Below are experts of layer 3 (counted from 0) of a mixture-of-experts language model. Rows are named router (the router's row for the expert), down (a neuron's output weights, with its number) and show model dimensions 0-191. Each number is 200 + 20 x the weight over its row's rms, rounded and kept within 0 to 999.
Before each expert's rows: a language model's description of what the expert responds to. This comes from a sample of Wikipedia text that the model never trained on.

# expert 19
What it handles: Titles and given names
router,164,172,200,204,161,175,202,207,217,176,223,200,218,223,199,222,167,180,175,162,200,224,220,182,176,225,221,196,180,200,215,174,157,215,207,200,208,218,213,202,240,192,209,177,247,256,193,211,221,192,210,200,203,203,165,211,174,211,211,182,230,228,187,224,191,173,190,206,168,199,180,237,218,184,214,202,218,192,199,211,176,181,228,215,210,209,177,198,216,175,217,211,221,225,208,214,229,204,229,184,199,166,183,182,181,206,188,248,209,225,202,183,197,200,206,205,209,189,193,210,182,168,192,244,207,175,188,183,201,199,234,182,251,180,209,216,225,206,220,196,181,202,198,200,205,221,179,159,238,193,183,218,199,202,244,186,191,217,208,172,191,162,195,218,163,209,182,196,203,212,196,198,190,180,190,189,194,161,199,174,202,190,183,191,222,199,195,227,199,185,201,196
down0,195,180,184,233,172,168,194,214,207,202,229,205,208,237,215,223,227,193,182,177,179,193,190,160,192,214,205,171,185,181,192,159,196,197,178,205,203,167,225,223,198,208,170,186,191,178,236,208,221,210,207,222,230,179,186,180,229,202,211,211,185,209,159,195,203,192,191,228,180,161,195,193,231,174,215,221,212,205,207,202,180,209,226,185,233,226,188,216,237,195,209,229,193,221,227,214,245,232,204,253,177,226,209,182,190,194,204,202,191,201,230,219,171,207,185,192,238,196,202,220,181,213,213,199,230,188,191,168,189,197,174,180,205,158,224,192,202,225,206,161,192,195,218,170,187,198,177,179,224,188,199,198,218,235,248,207,200,214,201,190,189,205,180,220,220,179,195,217,199,200,209,187,190,177,184,203,223,177,189,171,223,190,183,214,180,208,180,159,193,177,211,203

# expert 45
What it handles: Place names, nationalities
router,192,223,225,189,228,210,203,184,228,179,199,199,172,209,181,197,197,182,168,220,161,172,218,207,202,174,185,167,187,179,231,238,209,205,177,189,186,200,210,226,179,212,229,208,194,194,183,202,214,239,192,183,177,231,194,234,194,239,191,214,202,183,204,181,182,224,187,193,205,221,174,211,187,191,238,215,193,235,178,202,182,202,196,186,223,226,224,172,221,209,196,197,218,236,200,246,162,204,204,191,183,216,208,203,209,223,155,222,247,215,202,198,198,209,224,199,181,210,196,226,185,199,187,184,175,204,186,209,195,212,184,205,223,143,218,215,203,178,192,199,235,202,153,208,197,176,203,261,196,197,223,218,195,178,196,169,200,191,179,199,198,216,191,205,196,182,183,220,166,226,200,196,157,231,201,180,210,172,199,233,197,190,205,180,221,207,224,200,199,174,204,202
down0,175,220,198,200,189,183,243,180,207,199,215,179,176,204,202,200,208,242,187,191,176,195,183,219,213,150,195,239,193,227,218,191,196,188,215,214,247,212,193,190,217,193,224,229,181,214,186,214,184,213,223,214,164,197,223,193,182,173,203,205,192,230,187,184,201,158,193,166,184,195,180,218,196,217,188,181,191,192,168,175,194,194,225,214,202,208,199,202,176,225,183,161,225,216,205,189,211,213,180,218,181,232,206,208,168,191,177,185,208,229,194,196,219,204,183,166,221,255,209,193,197,213,200,193,185,193,227,205,205,174,217,198,211,204,193,230,196,203,179,185,165,190,190,202,236,224,190,183,191,154,163,229,214,213,202,230,215,216,201,211,190,175,208,170,223,200,196,205,177,224,213,188,234,213,203,183,143,180,232,206,203,206,185,214,196,180,235,178,185,190,252,201

# expert 57
What it handles: Mid-word syllables
router,181,236,182,224,202,199,201,218,181,174,182,194,175,181,216,213,214,181,206,222,190,189,225,232,208,169,188,206,195,161,223,237,194,201,191,202,228,187,203,218,200,219,183,194,217,201,206,196,186,219,200,183,221,204,215,232,146,226,172,187,189,179,203,187,180,201,190,190,245,189,168,174,199,194,202,174,178,201,192,213,210,216,178,207,175,205,215,188,195,200,234,227,176,180,204,188,200,200,230,205,214,166,160,177,218,198,188,183,246,206,212,210,196,203,204,190,207,220,195,191,209,177,195,175,200,264,177,196,206,207,194,182,188,210,198,230,197,226,186,149,171,203,216,196,186,204,217,229,216,250,212,244,235,215,214,226,185,195,170,230,200,228,217,173,198,206,217,254,227,181,191,194,174,178,174,203,193,187,201,221,186,193,173,196,217,187,199,217,205,171,195,210
down0,191,218,189,176,208,215,197,211,210,175,184,211,188,178,204,185,224,194,189,218,156,208,232,191,162,194,204,220,230,208,229,220,186,229,206,195,165,176,223,171,172,200,203,213,183,166,196,197,190,208,201,201,191,168,218,206,200,201,185,240,211,209,162,192,191,202,212,194,197,242,198,188,204,207,226,251,205,208,189,212,168,212,185,212,179,199,210,198,267,207,192,213,195,158,206,190,202,177,201,176,201,216,189,214,212,210,162,187,195,209,213,182,152,172,194,230,209,220,198,226,208,219,179,225,195,203,229,183,190,171,220,174,186,174,214,206,201,240,192,207,150,195,177,187,190,221,221,191,203,172,215,192,228,200,209,215,244,226,242,221,197,207,225,204,196,192,202,193,163,225,203,212,192,178,191,205,205,204,202,235,200,212,185,175,200,206,168,209,204,193,172,146

# expert 0
What it handles: Coordinates and first names
router,191,218,219,185,191,184,201,188,206,168,179,199,179,207,198,203,190,191,168,197,157,175,219,225,206,190,182,200,181,161,213,253,203,213,166,193,187,239,201,212,165,221,217,194,192,194,167,217,223,233,197,201,188,216,201,201,187,224,213,186,203,210,182,210,197,222,183,210,203,228,165,216,201,186,228,194,204,196,174,213,170,210,196,173,239,209,203,192,213,224,233,195,233,180,189,259,179,202,197,168,175,200,171,195,201,229,171,203,212,212,191,185,206,204,213,203,224,208,180,215,159,200,200,182,166,184,187,184,214,244,200,221,254,175,239,201,205,185,190,204,200,220,179,211,206,170,190,247,223,192,239,201,176,161,184,190,190,188,191,189,197,234,195,198,221,178,221,228,164,236,200,196,174,218,193,207,184,174,187,220,202,193,204,198,219,201,223,204,203,199,205,214
down0,183,206,238,181,177,209,216,202,242,213,175,212,220,141,200,202,196,220,156,217,206,177,182,194,162,205,183,221,193,192,261,210,225,204,214,197,213,178,195,196,177,206,199,210,215,200,185,200,174,209,167,212,200,197,184,183,198,219,185,208,160,176,216,235,221,206,175,203,207,200,204,201,176,191,209,206,199,164,210,163,229,171,199,161,203,214,208,177,179,207,203,214,188,203,200,203,159,156,197,184,246,206,193,211,188,197,222,193,174,202,168,225,184,221,192,174,207,183,197,202,194,188,185,205,212,184,229,179,206,178,203,189,215,244,180,220,195,226,198,203,225,224,190,207,222,227,203,211,206,204,182,215,188,218,198,192,203,226,188,182,215,240,198,249,173,246,187,200,194,206,200,188,162,216,212,199,208,182,186,182,159,199,239,198,167,186,213,217,227,205,212,199

# expert 58
What it handles: Sentence-opening copulas and openers
router,202,208,210,193,183,185,191,208,194,243,201,201,235,191,177,211,215,219,217,229,222,209,163,201,208,229,226,219,233,231,171,182,228,160,215,204,201,201,182,210,212,162,168,163,192,181,199,192,245,227,206,196,212,176,179,219,185,158,188,179,238,204,208,194,179,190,209,165,168,207,244,175,230,218,188,213,187,176,227,183,197,194,190,214,182,202,182,214,189,208,202,215,240,205,186,189,164,199,185,218,191,229,198,187,203,176,205,226,166,193,182,216,217,218,259,233,166,176,204,194,207,231,217,181,201,224,199,224,177,218,184,165,203,239,195,201,196,184,209,240,202,173,223,176,198,195,198,158,188,207,188,164,211,197,189,213,222,194,181,232,197,192,187,228,181,203,213,196,186,187,206,193,188,198,219,196,217,207,188,169,193,189,198,217,220,206,189,200,207,179,205,185
down1,195,203,226,200,172,184,162,215,214,189,202,197,183,203,203,219,216,209,209,226,207,228,165,226,158,190,195,187,222,206,171,169,217,197,225,193,191,233,198,195,182,180,178,227,175,198,202,207,185,149,186,178,182,197,187,209,208,243,207,220,168,202,226,212,163,175,198,216,239,216,223,180,221,203,192,200,216,186,230,214,188,260,183,195,183,186,206,208,185,210,201,200,173,234,223,190,162,182,210,203,211,183,185,187,201,204,195,185,223,178,167,196,221,181,183,196,183,171,194,197,216,216,206,212,193,173,175,205,204,198,236,202,236,224,198,231,217,217,221,230,229,200,224,196,221,185,226,191,208,208,206,152,206,168,207,247,239,192,186,225,197,220,196,188,211,194,193,178,221,176,219,208,215,223,188,210,196,199,171,208,222,202,185,198,179,184,197,223,178,208,147,201

# expert 60
What it handles: Romance and Asian name starts
router,198,182,186,210,185,218,215,194,182,177,209,211,208,218,241,201,235,176,156,184,199,218,207,196,149,215,201,191,202,194,215,193,190,197,179,213,176,217,200,188,188,195,210,209,205,172,181,204,242,192,217,153,184,238,188,160,184,182,224,204,172,157,243,201,194,193,193,212,184,197,172,178,212,196,195,235,192,197,240,189,205,230,205,192,193,203,194,204,210,185,189,167,212,195,207,193,201,188,220,182,169,198,187,221,212,205,200,135,242,198,203,195,200,207,204,192,182,184,217,214,230,178,220,207,202,201,215,201,222,234,183,237,197,189,199,197,226,183,189,155,190,193,200,181,197,183,192,221,222,193,179,209,211,212,199,196,206,214,243,197,200,186,246,170,162,189,211,209,179,225,192,199,208,154,194,194,253,190,201,233,189,195,202,180,189,229,158,218,217,201,223,190
down0,217,152,209,161,192,209,210,203,193,192,213,212,204,202,189,180,207,204,160,182,190,173,216,195,179,208,206,196,228,211,206,172,201,194,204,213,210,188,180,229,205,191,189,189,232,234,217,213,241,194,206,227,215,195,217,176,200,224,203,230,190,182,221,207,188,221,187,243,198,186,232,188,191,210,202,204,178,192,223,174,214,166,232,181,214,213,213,231,216,207,201,204,228,189,195,230,186,205,207,184,217,185,176,201,207,193,214,181,203,187,174,229,216,227,221,204,185,194,225,191,149,178,215,217,209,172,178,227,212,201,209,214,203,202,211,228,193,211,185,229,166,197,246,221,194,154,214,214,218,174,197,185,180,212,133,213,213,191,175,195,217,158,207,164,198,212,180,201,182,188,200,161,206,196,175,190,207,209,196,209,157,192,209,172,234,240,196,202,225,170,206,173

# expert 43
What it handles: Articles and headings
router,185,159,206,188,212,166,211,209,183,223,210,196,179,212,163,199,211,223,199,175,191,198,176,225,221,187,179,195,192,175,202,196,222,192,218,215,169,174,221,210,166,186,188,166,198,190,241,210,225,190,230,213,224,231,233,196,230,170,206,231,197,188,211,196,166,205,161,211,200,168,208,200,203,206,177,186,186,212,190,179,198,195,209,175,227,229,196,245,229,208,187,231,190,192,196,184,189,191,236,214,221,208,213,193,219,192,211,200,178,175,208,163,168,169,168,170,197,210,205,168,168,189,198,229,215,183,232,216,228,224,216,238,172,179,226,199,242,197,202,172,197,224,178,193,224,207,169,241,193,190,208,198,209,202,200,206,202,222,187,169,196,225,176,208,213,207,222,176,203,172,194,199,215,211,227,167,235,220,204,192,188,190,215,217,176,208,215,225,186,216,182,196
down2,230,192,188,197,179,192,198,212,231,224,203,238,205,186,183,223,203,203,180,199,165,223,202,201,222,210,222,186,213,192,180,195,211,189,177,206,206,206,225,206,262,171,176,184,257,175,220,246,217,188,199,189,211,164,196,171,180,200,185,212,232,186,179,208,202,185,196,247,213,206,222,170,201,190,215,180,181,199,192,199,184,186,190,192,206,202,218,189,189,227,253,188,183,233,173,221,174,172,211,221,181,199,208,190,187,237,192,187,190,182,207,190,204,205,212,196,186,217,182,181,180,211,160,230,197,212,194,194,202,174,206,232,225,210,200,198,195,212,210,182,234,202,227,201,170,206,164,187,228,202,195,209,197,189,225,226,166,213,198,191,218,202,189,190,187,202,223,188,195,165,201,192,194,208,173,230,163,184,168,170,206,195,233,230,209,197,217,142,213,214,218,181

# expert 35
What it handles: Auxiliaries and copulas
router,190,204,220,236,224,201,200,171,196,218,217,195,222,206,156,182,198,211,195,221,217,208,168,204,180,181,200,168,209,208,176,203,197,196,213,189,191,217,210,207,213,200,250,177,192,240,182,208,172,199,216,243,221,167,223,190,196,189,171,167,180,219,234,185,167,189,192,203,190,199,220,198,188,226,185,224,217,215,228,209,226,213,222,180,222,188,180,196,183,191,193,205,178,202,204,176,222,227,216,186,206,218,237,210,221,150,210,221,191,205,207,224,201,207,190,205,167,231,216,241,198,214,198,232,204,205,171,228,204,169,218,191,193,190,155,210,191,189,173,215,220,212,166,195,174,173,235,190,193,182,173,189,212,177,199,170,200,180,184,194,210,179,219,215,179,228,201,223,217,187,202,200,202,237,209,219,195,213,171,225,191,255,199,168,192,214,199,170,163,195,194,210
down0,228,212,189,204,199,145,237,184,230,206,198,160,200,197,188,221,190,190,194,194,183,210,219,220,176,247,163,194,182,208,169,168,212,185,239,218,184,188,217,229,195,219,210,225,215,208,229,216,199,214,205,200,203,189,214,223,203,223,218,223,171,174,180,205,199,197,225,235,165,199,171,178,201,196,190,185,198,199,188,205,186,191,209,179,199,181,213,215,179,170,193,187,211,214,197,216,169,215,241,182,232,176,178,206,178,229,226,212,190,194,190,172,241,160,188,185,218,203,167,238,210,218,213,185,198,186,191,232,204,216,207,176,210,168,172,174,173,200,193,207,185,199,175,192,251,197,188,223,201,218,162,207,175,204,225,229,214,219,175,205,184,229,225,214,194,182,165,190,191,203,192,222,198,197,173,212,204,190,222,205,169,216,231,221,215,210,187,213,207,186,213,216